config.toml
n_layer = 11
d_model = 512
n_experts = 16
experts_per_token = 2
d_expert = 224
d_shared_expert = 0
activation = "gelu"
moe_layers = [0, 1, 2, 3, 4, 5, 6, 7, 8, 9, 10]
router_score = "softmax"
normalize_top_k = true
routed_scale = 1.41
balance_loss = 0.0155
balance_bias = false
n_groups = 4
groups_per_token = 1
init_std_router = 0.0247
lr_router = 0.000959
vocab_size = 16384
norm = "layernorm"
norm_eps = 1e-05
tie_embeddings = true
optimizer = "muon_variant"
lr = 0.0121
beta1 = 0.9
grad_clip = 2.0
batch_tokens = 131072
seq_len = 1024
train_tokens = 515900000
steps = 3937
dataset = "wikipedia_en"
Below are experts of layer 7 (counted from 0) of a mixture-of-experts language model. Rows are named router (the router's row for the expert), up (a neuron's input weights, with its number), down (a neuron's output weights, with its number) and show model dimensions 384-511. Each number is 500 + 50 x the weight over its row's rms, rounded and kept within 0 to 999. Numbers have three digits each.
Before each expert's rows: a language model's description of what the expert responds to. This comes from a sample of Wikipedia text that the model never trained on.

# expert 4
Names in lists and tables
router:524607489561549472522529522542541485520506459450469482545532435453484410464445577409479474531419529530365449467557477439541465461528564521541533429476467460433473455430598529560472430535502589571617381499503546495512536553451517484539597569543501533490552469497434464596520439460504412549501564518474519527494463382507507540445439557494520469492556473386549490413435587491455469599456
up1:557523513507457393442552411483447587472500533637510501447423509412521436500465484453580503451503519514513466575545530421606504537432568488627539515487481541488487447439486499517549423437594608509417522491505482507481536511561484489432477520428405568557494436480441416546481583487456494572476531498510586480534515481539449524560410502524487542569501417481500476490521504464531491537524
down1:495516567515520428512425599635477629499503486528499435543524395519512515418515506497483468482537480617523488549504481621557551497499539505428463537490585431625552567540516468587458471500535385534513477582465423485544546492404428509380457525452530534466502498434464468465508467601456560522462427576498476543402468452540602525535484534397554612519480528511445527474548449488497471518477
up2:555477602515543589589539466434531529452493444556504429548433474474574428506519516479484590433541609556465523452573534560567567596466470450498511522470502516482493467509545459508507448445538500556457451510520535474408470492443500472583432435521491444461549535498563500439468514531520517474491538428514509507573542481408464508451497479484446567442517464543518523583554562443496490524545
down2:538492532526469514466469468631500437514461552516488537471565515563501554513622488524556505503531426496520544524441492494477568569440507544491464597497532542512492514535515519400462400494541434499523535468502482480511515382597538542536511461424441535485522417528491479621531555468543589454469462441563489545509452407399548398546489516540531521559470474506577471530453552550497412570543
up3:509454459533504463437590500525536573435469548528473573529459494495469513489499556421481398444501587406461465588488477446649412540627593536633561471567380542485641502445536431508505573525550443550597481481566500478466445426467384473500461460485478436504571426489446595466505496533502382453499460458497503548383537471475557542554486420496532505502517417430481507467530520517531525534466
down3:433486476466521478457463422454523473496509501471466470518562600539530488489554523484502498511538462495484336491478589466540551479562454529513487393486502418540512501483534513554482503557443524488526478488497446525545509571421508524556486551479445405547488491496530514489479422551570430459534491398601468539471416390607483546505454449570485480401485430502534554526490487445478658505544
up4:496508541559582481490536438514504562608500575562505513488505557476604454503488548528545506599565562504516550394592525493469471457486554441402565530540420481511530507506458574509586467492498590461547560394482438530459501542532559540463514430519500605451515429436456456469461473496504450561557491549523435555581527472511523481417547581428415620424489518540466541426453473536462522494491
down4:494498520485488452539497526463481451504485406389422470501468561515605444540532451542428447439440483418597566468463493539463491573497552488486371508478468553589514538519532503526555401498499519501579530486513496486388501521559465480563419460556385610537510436481500477548459498451474556514474438467509499542445397514567476575437518513500593548404584483519450541368505562536495396517562
up5:524552576496514483524526495467419495558556482497472495492378508430509632471448516439644476476486507533411481575532555489557557518559624565574439469477480555501567466459483491501525421567537618562635571483543575446528498405510527455580593427493515500484512503435493546537396522491497433523511592477485552511513536435474503551519529458654545547478542492396541512454490435549501430522484
down5:443495378456531508468466477488472531537502484451544550473415496589519469444505526542569567386469597471497515566494441542419477568552463555528412517418489518412503530526467517533470491569402526548503465464500554670450517440503459508473470514466452483485495537437534535454572502538370497411496481511529430500490481431467469570435540562482509471516556482405477471461488453491561529529656
up6:462500521464472433409528453577600540506540447589454484490386458500574545487487490507504488447462536473456464471531481504438424473433510455628536460429499547470461399420621458485505472397475580521476540486571492482569482417574434453543505551469521599550535474508586550530331438559597537529543502529546458455520576550505499522462435501526521515470534535483542565535556506507564514489477
down6:490479512539402512523487410510531514456477431528437502522586541605457495562498503417514430499565568498497491439459449470429542613510567515463534546477484478478403431545492550525431496448437474478561483590492533537471540529485468536505480622603533520552544475497459454505460637524517462416483488529498489548422469538450568466416598496530502442457536480542475520485523481405624449422507
up7:490509590425549578513450425523562533527508418539443525485441531544558530515448459523450576464471459535477486450541576533501501429602575549503573541496488552441477509437540512505544537516479585641410514474580511531471492511488501414495421524504451533545441569549520538412646431458497445527604510554444538502476408460522481566563503544508486455490509466509530548502548579433524459551517
down7:431424475561527407488429466533545506479490466459545466486438533471453493561475381463464438425542590490477590531495598444493527499580412509490524558501391480461517522438473589516536542455428517524510361589487482512473636460506509531599528490463533445546532506419553449486473443417549505543480529494411533487482568486481548560423505400488508529535526514477554495451398458518490525539448
up8:391513457491578569537463443521519516512489458478543447515532490408550468475576571474491529438526532447492512518471415485536529529423488504483488468453516519606493476499456525541477449454530564607460515441475499554477487473447471547458473452444504497526475390408508531520484575465481482522489512568476500541406533489577552499444520580591477536545461518447433489491481493462571547455497
down8:527578511527550576419525543449518587463435559513494468491428529596527549382523506428591520550461552463600552464428484509484498548517483622522573486473512524529437442474545508520450514492524417467550528642436531558533541573450513412495537522513520450529574390542421511482543491530542413419506486473598423480486440487530491438570408463505512545513469524489522524494443463424456458393425
up9:519533491555494469424523410589494503455527466570423480507561432469520496479472472518490547486482564477592515506535491497569558459455583526518522464481518486501532509531546498532544510507570523469608517522510537486474398505442403460390482602473575513521434469515418540539480483517436413606452550442542638619490502538511531485456510451537483486562467492476481530529549499460468463566490
down9:506604521534462564522504494528466509501462483481496505530353611580529442530498436501485451469481461572521421461554450494471470511586463524513533543530480461507503543510444436508496485477478444486469535521615441525505532493597474477430473403479497542531499493624494509564487518511374547467526467493538405601470469538449518536468444376481459537562517492422516427486433523428630487450501
up10:622436440494475480553453573511576514471392458440501517476481463388477568495426601526564487520511535576508468538587540526426436474470540476421545488489449527483474497464547433533593500528587450446572505586539474498507510430515569433488527405524499512594455480495388464475464512502609431477522526462463509590437545485542591513459616483512473528514438481490516479521512546451487397516539
down10:541509610499468485483554477552543525438444544438483446590502561514496454497519462582472467500548510471471434521537464538541553474437519525510541485499501450444520492466526430561497520519514426449480493564411407510522541613446525490528475481429432445568520575615589561550497493536475496527505465531544487466500503519495459572523505569504397392526555493488387433428488546439462463427495
up11:588535530509495523525487517549462513563566493534510426532498414479317489498487533417521439554433551459541407411580529512516547456504588546628564452511557512506477519574528483446570386463473585501528464534486508510583557483544543437507498484447533527555556471573464465443500460551503463504444534470460619459474520414536511492495502462530497580452440464507453518500573563531499496475507
down11:459548379541568477587570582565453485541569483498527567536452545561434532511556438562466424544536311583461405463504515548487551510513516482545437413553528444507456531486472512600479512423557451541474500555402481532536474510478417515506459475481545460467536502540507536521565526636532423541550581486505479479506564517527562539572512523622485494532508517537508536499545508537524432520578
up12:540472495499502541471442378471487548476532596523495502434423492471491458460553517441535508461472534546458438441590510542587525500541463510498454511396439519575461418520523466556575546514595421602537517465528479464564365542472557417472592514575554510493465449438480411575481461467524506432482498534437526496534531519556503513531433555496503509542458410481455563453495522548458541447579
down12:479518480457443404496487548543469451522486593481481554501489534496562531403528550539522560574402535577560467445502563496426619424487552527546494516499493596593503551507489564489610483537512458485482404493490521427503450484463474542502497536436509502483484553442523538561558589499587536540473412479459472547522407395473454560526526407487511514544480524495406502486520453435423590557503
up13:550513491496488583477501529507552406526420441379487530500494558453455498524420534411437498495552562459546508611510443523536532484526493481600522540473434448527472461546504451532503451481507479558445432418538502501403579468495466385469440470532503536476517552466508566461539562442463483483474414555519629463545521481492467484499482423570533547495462478531536570437618417423496543495508
down13:502524477517577604524542554584532503510586601514475466435443300441524483544546564542466467582556493517513439496477500523582461562577615438559474522464572412471455489424491458408585540467459471436498499499484534548515532485477585540495469575445567510570465501502480565518517510470536572468562588490579590515527456494472535561461459407541481460482523539497449508446557575519543515593420
up14:535596447496550504486609512455509409395457479540491540504515462410495471457475567463456521491483488457343521475433531508576486465479539541637530428433586442453477504441590518547559471492430522518507500407442488583549485539604481438571472518532444548578478389475534515486498515502481447509508453605444522535497460519504583479424536480518476510506463509520565456478548627531570510525455
down14:455524512458351470433522495491517558495542574502482510594539521561486482464452543502506575518530487458523521613484425506561543480414518506553446485438479528454574573488429480483515628514486567492407470502381494533453521462577479477532512417474480594591481546480443493429497513538586477487402589462538492492621550444482468440546547482547450469540430493517451544511543551499446509458549
up15:472465457512618445560431525506533461487484511506485476567529471487521487438472523466547482475458579525440479572529470439462590531443535517608534491515494452570471502437488480505624524531516443543572439424481512447456447474564504448545422500499513518517530509549467576404492503496472510556571440484501514481517513579555393437420474468559519441491531540454428469473565530633543366456452
down15:501472489515432522430531438533520425530502511417572475554466548481451515407446527476538529469492509473457497413524444600444510514426544558476471442407553532552590475513534528581631493586501505527613495421535514464476462520486549496511505450464523517537497488555550516496474490545571462513501504520625619455475434433453529526498474549480494480539513538459476535417511551578461522514472
up16:587456525521495474470445487506530484458545462562455483483478485429419507525518576443514405529551570575467493431480514451492440567488568528440584562526464552490527492523540487585515424513473516484428518592512477493547518449455496502413478499521550523490444457494464400534596477435477504600521447513445457583512539476523544547541466477443482594453519401459460494516565511525399580524493
down16:533524471511409430534483594396481532461465457445378529456389500540471508461446621592457491478421467508484502468511511473504408495487455450440495562569530469559579297508421477491507509547502579636600506415510553490557481485541483584532457466579464498605430472589549542574481499548455457433446514527522528475461396519493426512554543443509500544479565419511563489401460519379459526436570
up17:521543470520554493430464473553599553601525433482383454465575529487540544514596475552539385521506549476489495662567529478486455514475563475467541550532491551460512485500470522543490389442545594488464451475524423429441399389466404531452518622460506566510486543548522563469544516503467422506508454612501432583557498445530411490473572512510490451515514425523477500508491504528433439526477
down17:500454454528496533523505541503568462535479536486454499423534592498483512509478530477520469496591541428498498444421399393481518519465391528615564486526592488472438384553572535561579601499449568467521501442509538558512386523520534458536499410516493485446502542567538460469511536384529508441468449441454475445499472470432478563569487485606517448451428516547471457501511534613518432452583
up18:499570504502496481476526436464549543507481569552523514554488521530537576527613565396521448469470541528431442477421532523563453478533571499578525494488477431554586476449503526476568654556559563477486445454508525554517538468560497555488530456537501484521452402593511616436528453530476486511543588573555427486500450597402509568497495476477496477542451511513453548456532478610500386428515
down18:503393510486545375593515484492512408470513472489496503469465517565475538468522556582413480521413397518528541507520617555593489442524418502573546521427485431541459470520560504505412474480523493553499547469447508453518530514577484458489551551444501478564533563584542593477482511428487411546505553489510465546448441499497478488610404512551467486503460491378532520495447513487535470511467
up19:548497464575481464352485507506533539509566440568445504487457576418503457555486456480562502481414522467460462521458512528490487389514502576500504450514436564523454405397488445536481462568523563532515455448445506591509517515423551571587538536511584521497554493534545469566481523548529476443549440534480453494570524469417437528497567445444493454527565512488556482397563534489501481477493
down19:498533444418517559502585487531548573563568418488472484462459423462531575515586429485512468467465535411566510494536466450485535404384450514454511461578553540538411545460473441535559511525455448513499582558513552520443431545485519536547488481540586510489394476648550516495458443486539466534472517500562537516405545477576539526479528520342537504499465520550502543364486439437453509432408
up20:460433512405424461518601450503552511518496539500471492501496470444503444469560562512541560556460556447512492506525500507548501464403429460535508488439601533516495520420496438561490447464554508479596453443493570481550459566485466526511414511448540536578518447412550459569484380552368518498465527519499577544506513450489505577591561478494426522481486448510532396463496490543537436494598
down20:436546508494521489534478436457611449471459473514526458547569436596460412562477488483577472441508439483515517491531545448458520497464543503573524495519478548413522528455548533452484482459462463463520594542419513496506543447503481441537421540623381558584437497585600494465505495553563566467425500605460432477375535537504566515520507542523577432496534605515530565530513541470477494486556
up21:600528557435552511411488540508524490503483576494472518474494544470492446490429487536505587487472560512459465384548579504519477472566580500482478426571521510433552422426515470563534538501576598495496418473490436536457564542504504475438477415363494495539482494629464464522416541487476473510485463470501510440574501518505562514426623462533496501518477355464473518563494515592430495446538
down21:515428465513507511572574455539425441402520535529415472485483461537507503490547506532481549462492481555510407451452440482475539499503630458414471488568581534455515543481522495420583436443516430506571489337484513566533491422503569530463485466577508421447520554549528472453603551475492491566544544507499525590517382574534498513590391452570544473543514453557416531543485559515505505431393
up22:434491468556533538480461470486580456535594497593536446552451413434520582497528615481450603536446525459460476460541565553533472503571521461508513533539512534544531523527584437624502484543422575544493485484444536548487523475400545488466516542460515550469554418531533553497518439492527536495452584511483526434501469489486504521467495532451479531451407501483518581468450473435509438462496
down22:491442499464510476473484500511597514541490356434543511490543575459525576504501410481509489442562460522479467520574573548545446473582509450492597557541488509551453456423518554562561452419476550481468480508500588520513477546520553473547469568483555558520510514437465564513471544503504607573547513463506537513511519602457520498506579508486472461499515527510485567458566539425472444449514
up23:479493500551522472537572469569581553524489476533493496487536506572523623536546487456543528464433533467489501453561575495479526473511460529529391476503513426462537544501495428551481590468581472430465542479458541428585419580442488478631568488406547466544484536449585444477488581465527608514490554513395445532482577494430493559521474454464471543511369488478487557409451472557443473442444
down23:478525481521504531503628533406473449450438512510495572558528470482532566547433428476477481570436559541436604494471520565514509479514506591451512554545482461473529428524479442505471499602554409522542561516562549453487464490539506438484564586464427378460515509492463482545521510380489542497500542500547487466469487522452410475467556407477597511500545464521491461520526505519431541552487
up24:497458422479552450563493455498594530490545477514519444469522467444452497427618575493444477579508507465532504479540514546478580502545505479557458533514483468448497502513470375544609589484518511406538509497539480513595492481604517479547526502582544527567535505484462526502614471397464445460521522576434469467412476511491521524564527489550467547452493441457506525454497538571581415480589
down24:489479579449505489524523562504544518547420442511535431524541473465564510535410493502511484436549365536599511505511461493507556523484421454412470469496516555490487535511526481519540517482457493336443473545521491470533519489446586513473524538450472511474542478464568449495441546500495544496506527485460407426496465501525608469419560538521435499480479522559489515551534522445478452483492
up25:575446538516449490429521597523440454512529459463521472459544504455557457481483552404487555434514546472513407440457565563522505508605551553501474437515505428538443566514389490595474517562513612528443493476476483557474470505454413508464506503503451462509550502534472542488504486551473458501520545551483576568500589455565483526506484470500510553572469421514520555535522483518462480483441
down25:584510529615481533442428453462438484536470521441420488459500463580479605486526503565465486435620468513540558478464384438449517490563529555514503624505595486588470533508442438460448564450460470464480445565592499452507438506472455521461490529531516581568519504539409476517456410519495531498578561508537426472513470483513452541453514546507442545569491496589521500514434509548533582454627
up26:556517490497544537492487478547533609444449501557489526535499485497548458441458488489506507577528497467431530439572536589631531556539411523583553419463463472494503471398545476530476614616513397517568484580418523535535514494554632384540428492548466464522519482454436463527479505390437508476550404471475476557511448489539506428496465508474527456523507523462554520432498566505496529495437
down26:442535568549451475526490552464383559524517504496540460483572526481424470511456414489530530652445541556468573517436489440481473498557566507494504495492447488495542481563575464524501524493588486553429595578500399526536460547436536501507470461448488458404585447555461521508516495463486464469484502508546486482527552426538576512482486295448472556517492522513543576523496492464460597545499
up27:537499419484513445403513463488572503424533504475489472550463500446593454465503551478446477408514581497468515435553531365498480505569558541551438546567470447540530462565510522473537517598557551541481415491494525455502498438466550397556495524520520493553516557560362436533415501552438424553470514496487470508476491379522495415426581532488462488498465609490470429428423635482449559406477
down27:535498471524488451473491438457486500539450471485526469448468465532515554389517509551617544468506530444486482488531530589482456507473478451538499488443529466454505510489555524473470508518534505428511483399549477518575487480445516512531493530575468451509538474541485479578452473478600582463577517459582396487539497342515574413452511553638543565559517508390429460518496529540603455478553
up28:448518514494542439516520481463455418531489572464575556401485511483511432413512489504503474520488522497560497502607537542546532520541525572545433509423541542477487422518460498483512376455543442529539491492534551432582481504485525464472540426445471521429523440528434506442439479476430495569434504517433499557521472538515523567494552446547519589537540496425495480527567493527540456439463
down28:421480492484501476510550510487584436630455459397512443521479450511475420512515518486542460460517572448538605443500539526521469477547542447579512540487542477525515484582467468615429496486531605596428502421575454542481594496435500538508483412523537500543573542574491535503549488432435534492526488553411525473567450526510604478510515517459546523446473531509532469471372543486509442466534
up29:541465363508517464467455429481508523435449504526464537508522383462486519548559529477508541498436565488520527540503502493483585417548549492613549484504452482534586482553534377495471420569524547408408396410477550561505433526514451496499503473424592547524456461490469550421505367462488490457490505421454497457510416515426430482494476551511479466512494446437508588419526568443503538391527
down29:446480498557591510542502498521446493540422514487416536515601512435571474492452504464543401461567492450425639425473478450462525588440440535461495567462399490530423517421509431451479529508388612444578482526484499492556614447449523504499459512546556532469470474412498476549433481508461516518509497530477507424588511470510518436489508521506392526517497402534587532496536458582456428463517
up30:593498454526512485492414494488538520510594545511459410471506461458551468559490592451535441511545528500410514434501499511559421497557476440553608520548435530546464513455586606497519499480499570636497487497495545501444467546493543437508513466531532575496482434472512471555526500545494490539529495434451492552508481510485497507523578494525470423580467595538446467500500628503424567503496
down30:502588479552479465470468521454457481547527441566478426557477559463573469531480503582519493517602529436591468514493473476474463494565577376461453381577556467442451500534483574497460492498535497457492488493471592505598446506464469511544496629485480481454542421445451391477552456501496508505414451494462499452437512516421459584534515573517619488483534567427497493537602491567572555458443
up31:533542476509471474525560544521513518426486503576464546485465530544538472493626483503499519533573535525493529455603443496523475504484499515540436412550519508529489384432575378495530477532529623500497519500526434545518505390508505518467504501455481459522529611519497482472468504532529466499558588519443585540551486472516469468514459553487509479501528461455562547489483501561452499538519
down31:505526466514627562519619462530488421500514505543505453511461504576546566418501443509506535511538514501551493487487619500450531521503482510544523484560443502509576610384637476483605391522453500448524525425472561506528484515471553588487505478562421508401428486517498433503469475520494585532498414489547482521553534503504474506472438536540431477456493564497430529545437439429488405482531
up32:478547479492458534550509474469568499528467436492500530515518452385640493465538494565522487519436500506395553532567497511525396495483542436604460514581552466440467507528523515513516507558546556486509614541506533504557562493505411594428502547432573526462485448532453506458538491571510475555519643518515477461471510460547465499411562524521561442557481524471539525428550456473487486489511
down32:514516452503545486537472526435448436421500526467406466603479490460532606441505519528507484513509465465501468510463478404484547486489526524518504472460564494453505554533441468488498444379466501500551551536481419573537463591447511556510509546476521451474519527532558521447506462547536446506574527493529355550524522520525533470537520473526524507450572424505532515607548452462381575494515
up33:584502475507520488555524461404559569477545500504409498523533529392406471507463485503571533426500570479505528485550552516435506530525507520514616429478499555484525517502581462519488536526470483523523418492520539465435470513586516467521415517498453556594482554413559419493449450430590456612487551531550471528531540463512525367465497420499471476473505452495424508436546442505561411535535
down33:528424529510548575483534522605490445476425497395458568413462500384553471524460422478448556388516372518501536602506458533531506545547423508495590608452494415558575547542519435441518447472518487617477494497470496408475480532453506565513567455479525448515488508511558501537442494568474447485478407503430498456382533523447562468500504504460508435502468473514587582532471438493492468521494
up34:512562445494509463579478415576519524468491516520522502555460475453554474435479479496520484526515633517487511458451430571479541509569520453482524462432485607477456501486581412523555472398565560487487487474478550416518402485441501542551505494532475531502615432466560468544508489468501558483438592472500466413428489544459508475494435541501474496571505486491560548436416443482514530459502
down34:533464538458495529410453469456508424504465423579436518495550451405611594494510460571468534585548578543550481457506497479541623389558474459350498471513624642474488479474511519494554413464491536446474521569509507436526491552509444471509490575430371536429522542485496439518447507514504476533443440463444427555481522553459547496522547491476577495462444526421642515535403506487531549549598
up35:433556485456533402416477556551552472490560419533508553447444455461490488410357491488472448541485504467497519539414514490603462375590555495483556476532445404485457459435488505554504458382549506565500465461523614448515502435553468483468600456454495505508495435491547468501494532580519512559596589554423519598539520476518429521481500416447457512450612494518453557554522569450573477398516
down35:469468469468424467507482582446459568439483537525501516532533559529476530442440653556509380410545507504384489493463469435541445535477482512441488487526561487508474503546489484533439513536513603517627575640472474507490500355399585477472648495560509534485482489481504442442474488485478440521483420475441497534473533604587472564503468456463576505439535553507640484440459500524469583349589
up36:439413482406518464520502460488541468595422500439505476546509493495530431460546556488447452519504563511495454563496461448497452571477506475605572438584525460554494473502484446494491539529556455453552460488495429507539481534511451517485563515477472494565480470463527432520472496489496449524444545530434492459476474582460504534408513450580531569431511495437513502453534484486596557514558
down36:472535403495470468469533501517490516482559492500478485501502497398458533449430536440462508536492291487537421385523400461487519518456602533517410485534590451516477498469449520517505454457504508377503423640554501490482483447476564510405540549504473454507413537554514414545458523526565569527463442504510550462630597499464535482474462525461474475468583444524536463477476472554446660519470
up37:607531548473517513509488536393473640522439440474545523506473485566605513395457575460470492468476447515422448449580485500442389540526534505503468471535517394411505479514500509533536500609535437484483397509487469535569536504505431540487474510491481460577497552523427600491457450433429514459507563511545426557395523473475520548512443482481485398484510529492608560413522533549588566368505
down37:519456495589479464483578556488487550551523507550506430620520535504632556470499579521430476535520434514524359521425465424530437458571501484443402523535499561503478575529563574472565528423498530490549465438407386561531511507480507550489474499397567498507522455597459533549464452398490552450502456460449411572451554471499591552403481586501532462547534569497403467549540586636467495543542
up38:559553470513439576570449473506512530442473503519505481459541574462506426524434520443532491516594531514442462519584546594468485639490600449554587487473584458488540517555555469521538563476495479565476502536407515514494629459538566499543410498538499545436614463500516517522532453483489500433535462519445503526488487509484502547307488490470510553527494532530481457526464472514483471550489
down38:487470540464533514485473444458545502507485480611526472499637525442468526493528508486378482552587417394487408500459515590535456487524624545526482510470488545464452531489509496523495542528544499457622520520494524479455549398581434499539455484529546520490480447582464526526400535514423478459513506536423393524466518423375484624499473439458450428447499539416521516399491422548526410494504
up39:533482489354540491544450444463463519490524481560496586556475551531501544568510551443489457482503538439525528367480523503515500479495595503583481449502504527548440463548594460509467491459522556425470541542557455448557540540462450589486515572466557494526536435584489469518542576452507428515569480537454499483529490433606462416518443479457548484515561615553487507467515546544423505530590
down39:580541459497399487507505431521444493433516449426589550531527540490506522535454470575524551475502432466457542459470477537560442504540467428442479560610427439416514520551578416463519532545527390558418491558481469542544590436547426487552487450406525485448578423538487505564449574521537415549499568499482556579507417557512433456513569483461506495528473520460478589470455482502563533479404
up40:568446507484567523453499522530569521448491537490477528432575510477528427483516539466422382523424513423524404490415483517492509507474497489568561504453450483493539518490420573455474451436451494503559444513469441539552485430498466490487561479434468461586582433465429514514512540413419402465531560498433494496459464583462570523457471452474416575442560548529459491489484595572475431438563
down40:458505445576516466486408521512519457435582492606442466492568541436620495430510551526445444504478460660490435558502458506614538469466453517459542503462529452552528569515366500392528401425511542449457530481533426534498492494478532569466501518441541472483388532410531509429426487483551450520542507525468453504481491578526487520476599493495485552431394430489513488545447562433558537399437
up41:511415475486556555503428479508560557475533506511415646568420536449527488460558491503514519535541591612451516513493542573560438593542509430558545523510476510418626391493568524524482467549544494511452410508501490443459391515527517484502535424484463510495523529539504499536574553594469476587427504516517421520502551389498568462454568494486629468502529496439508502447582570444532445479494
down41:510494471494517456571491512436493481474480434519474575474553468464441492501474473495483501495395464501551500442446521566561447382488457512523425517504515465569552487511602517465475476523502534591522479544365487487577501517468531451507386552462498493549428372419532521493497437537535450508552651583419511511498506520540498423409478468506413505539415516582403433414545552553513376552516
up42:625468548542552479563519513615528446480385578506486495453552536541496413475528544553496510521490523516485436546557623429563460541500577507520445537402537609499573599418538484571579448430507546534482363479422526451524472466591472480494570408497477499510518473494417560509539441436477505491434551392442522596596593492512465467463569500462544482559528513393503500472546515609518537546489
down42:496518555471560505541459626603450499466430535618623472540565435475438489507499499533424439470461541426511489568555467545470544488466492446479492458485561560559520526521437521538523573614506451527456512460521521531511451526507526484521516538376505512431577451436427423568577502543544432536417425512508468457591400422472559422506467509487475554510470476509547524495483503507588503501461
up43:526515477541514464535483376503514576495551544459473523598466515407471617493507566480440471521594448422450500517547529418444522523587592477499473377552499550495498425538474523467452418505515451471545434565520501546512512424420454533536554478539523537506495552520491470563524499467536351532446511504558486576439478489456478532486503537548500475439594479529524566365539540504501409457440
down43:550453423466517600432486521533526482568511503501540553561455506570570455501428487450503511561481571512545519501448416530556512522554543403471465523464384504572509462542464494471551534562508585461482432560493478479569509538584502506496470415523574481508420522573414517484466517481546514582546400465565495451430377582493526477658502494532493498531544446488588448525559472514574490615451
up44:557411487468501506437482546524566508515499487472507513467506541477454464417430493445474437495580533517494461476475528439517503516510579512549663523405561520461507489403513455534506522406478560456547529464431538496436432505525472410570583448507488589537541444510444544507573418466507466589529569490498564478468590536442521484453523505541468498549492417509510511521464558441568467513490
down44:471563481444520462507580517474545531469434517533494487482515524547416451468488458440468528493451570533494487506521497462490449522502488471519482463540433524489569505593499512488455583496497579424545532473420462499531446534536470583498421510494547437463543446452404436515429541524433542443376579531457484475496523476500535467496531415639479413491552485421539449508518339561567470473495
up45:475448484497476492486376416498534527405519496527547413507581447496464494409485517525490504523421525521494490530580490444565466483486491543513511429570442522485629513454552517458407431487484491439456491511563494533515534476517437469387535506508544529511534553581463476440427543399543495543486449413475564473513532517556538455432488506490520538452472447481499569525489555497482574500572
down45:534498465507482499535513412563561435511468520557510449493465520516520523576479369379513466534500589460471484447483522544479462552516496559531547558607509527514509491442536478429473594477508599513598513571513443533491521490485498448418519494564482500587528482548455394627491515506479584526562542504481482509575559437445480473441433556583478525504459583389481403468439516485444528439493
up46:473587403459509556557542514415490518516514582464463515445460498428466465492481485480414591515493481547422537487576474473514586499435483496476567445460517546486520513495425550513535467532507508572560482505442490470519523545514492519469517556479482438506496442557570487499491548500507495543447471429452536539516491491581526489515530480539571588533525479395571547540450498583455486503489
down46:455526456530525528444539557519522571543531446583505482476482565488548494478560572504413534522501438571478447482490529545405446597496530471526634505490459507403431545537532390395478477549463415525538568524473480541548485523620481394466549506453558530548500594534507508561438615496500535465430519467505409481475450498489514483533522536472476450428492461446452407548427512622462422597514
up47:531509435510449534443510521558453516486497469498468513382453583427584400509542603470442518472505582491475511506525491507450445561467535533515456464455514468537520559496518503553543502434448474442620470569467480461485502523402583482460570492457559513556530489466434467445575436441456511538512487453449477533496524451526397562456512503448454487430555430511455463504474468504494454547555
down47:502462607545554514544502439456612487564479542416436595511377521443487434504418431506546422381544477441452423527505612498496592395471558498434531489474520498436528442455543485487387552460577398562435537557469462583460504515485467509588522391531574492436445485508421494544504478527512467465492423502446551501524509406465513515440524463644380543527503495511530512490445342558569514529473
up48:430523487491537528518546430483515497534550526464440487488528457514497509556518549445385498484502522498569493595537496533496495448460509568411563496501471500523536544441401458493556583513490419444432461439508500491583617496399420514537505518545458576503517487516424592512533480536483472493480543543451524557524542408445425506511532519447441530533421528511529479551487496477528440465604
down48:382505529422550484536496445510472509467490443441505495494432498530462495429528523459457395515370408492525568478547441608412572489495494435427442563451551472490505520491499481567476495541423524497502469495548446489524472494509485491523424590549589504429478576547518481574551480520538506566455498484489487455528518578472566478480664555532474507519465484486455438534440516455545509586410
up49:519468460404408414624457402493393517547560510436476472465485530425547504538457477578495486574453524503473464472562538506536537518550549512502513339582461483520570433515530550502534505590468589517565474458489585492510476542492550497535482426594451567521481534515579492540491498600501477513509484556459584540537513447511428579519516541470479490491440459441490506436506649607520494509471
down49:558469462503565416479505520454464488431593533427474474472504568578505434530466485643552536502477494579456438542500361568567458527525539571524513476477432469503478517482534529531481555490518550537423505571574537461459487474492539646430556573550603546518411507496415526526461462541518436435466496561505517498554512543575548437491516498565490454538467595473398520496524565594438584460430
up50:559520446544490503428530465522408532470523637551465567406463486452491369480472567496490435465457565463577454509525453593428426452491603531486589531523580609451454548491536499534578478483497519549528510306471466577440476575450503445544584539511424529443487499533386476422423509509509368565476474460511511574531467588502565523525509536477438478534556412559466531499511587588524496578548
down50:529429498520484488448525611540500480486520403605528514511575449503523555552479478429535515493425432414544526569478535469464544601505475493516495483498426585569496513477516517477513529483467551471522404496415457584489423481396565502471363506451620568553540464452444504474440471495496520603520484533557557513515526471512447487527555482510398490516520560552448511449495582428507502531408
up51:540472444490473464460526406419486567442420458552556513469460513489546444408386478524524476467497536449545536500462540519506542491448489465480678527469555575504464494530589399549491517423495502465541492504609481464496465514577534472493515488542578623490656480410503568547480554496506531515523566505490519534487499519536574424493456518545540499544458487478488505522387551565525434478497
down51:515492546527482498545496435492472422463506441599557454521489424527561545482469512546554427475499475478509540524467466502628490486569429548488521419356415446534532422520459546465526499586485573437501507456515526550510505587495573547518448421462480463487560553521485560493575466543473529579489563498474581434537496508424465485506478537485541478412471528553545486556453529538427587487513
up52:589539495525500425507485487451564529532558524580519516494588414530510569494466533404443508421488522542458485495561510538548451534567575414582428549457543434448618485530589481585476414538493464510543485538484564577560460499527442472473513464464574557428515466481469537430464490472555415513597515478522573552502452560385514520394390519539582500556518447447487473588506437464525469511578
down52:482453520539499459397534440592497522536481409416530529570487523455518500552491536543462533498538416445437582551539477566503509515414475550591378388449488512487525453510427402542550533478536485419485424491468507608518410459589548527472438447514401401488523499499440534537470476580537582430418496427421525545511487520552438551567499453470546648421496543522578567545447573505463414505515
up53:595516549471521512467558524518602471445522400518611507585378458487488500498479582595457460501487512345550501442371470438566417491505504456456542446502462506487493442440507498629537475570590550412447515566456501487602468457463512503534494548573559488556527454532433418410542543471464499449551487467502530518438527489481516473519501511509514503463489462404492508507507468534435526550412
down53:489511568509494482523474536479500414507446514453439470532530577468527478402534547550445421542445431438468452500589532375546442471525408527449478619439501582529490531501371494554440531519491456477426458640483554419536505425375506505452539566476496486397578536500484592398543493500430529488504513555453521555417516534488375430523549523475507480540488474431485476499461438534452454482463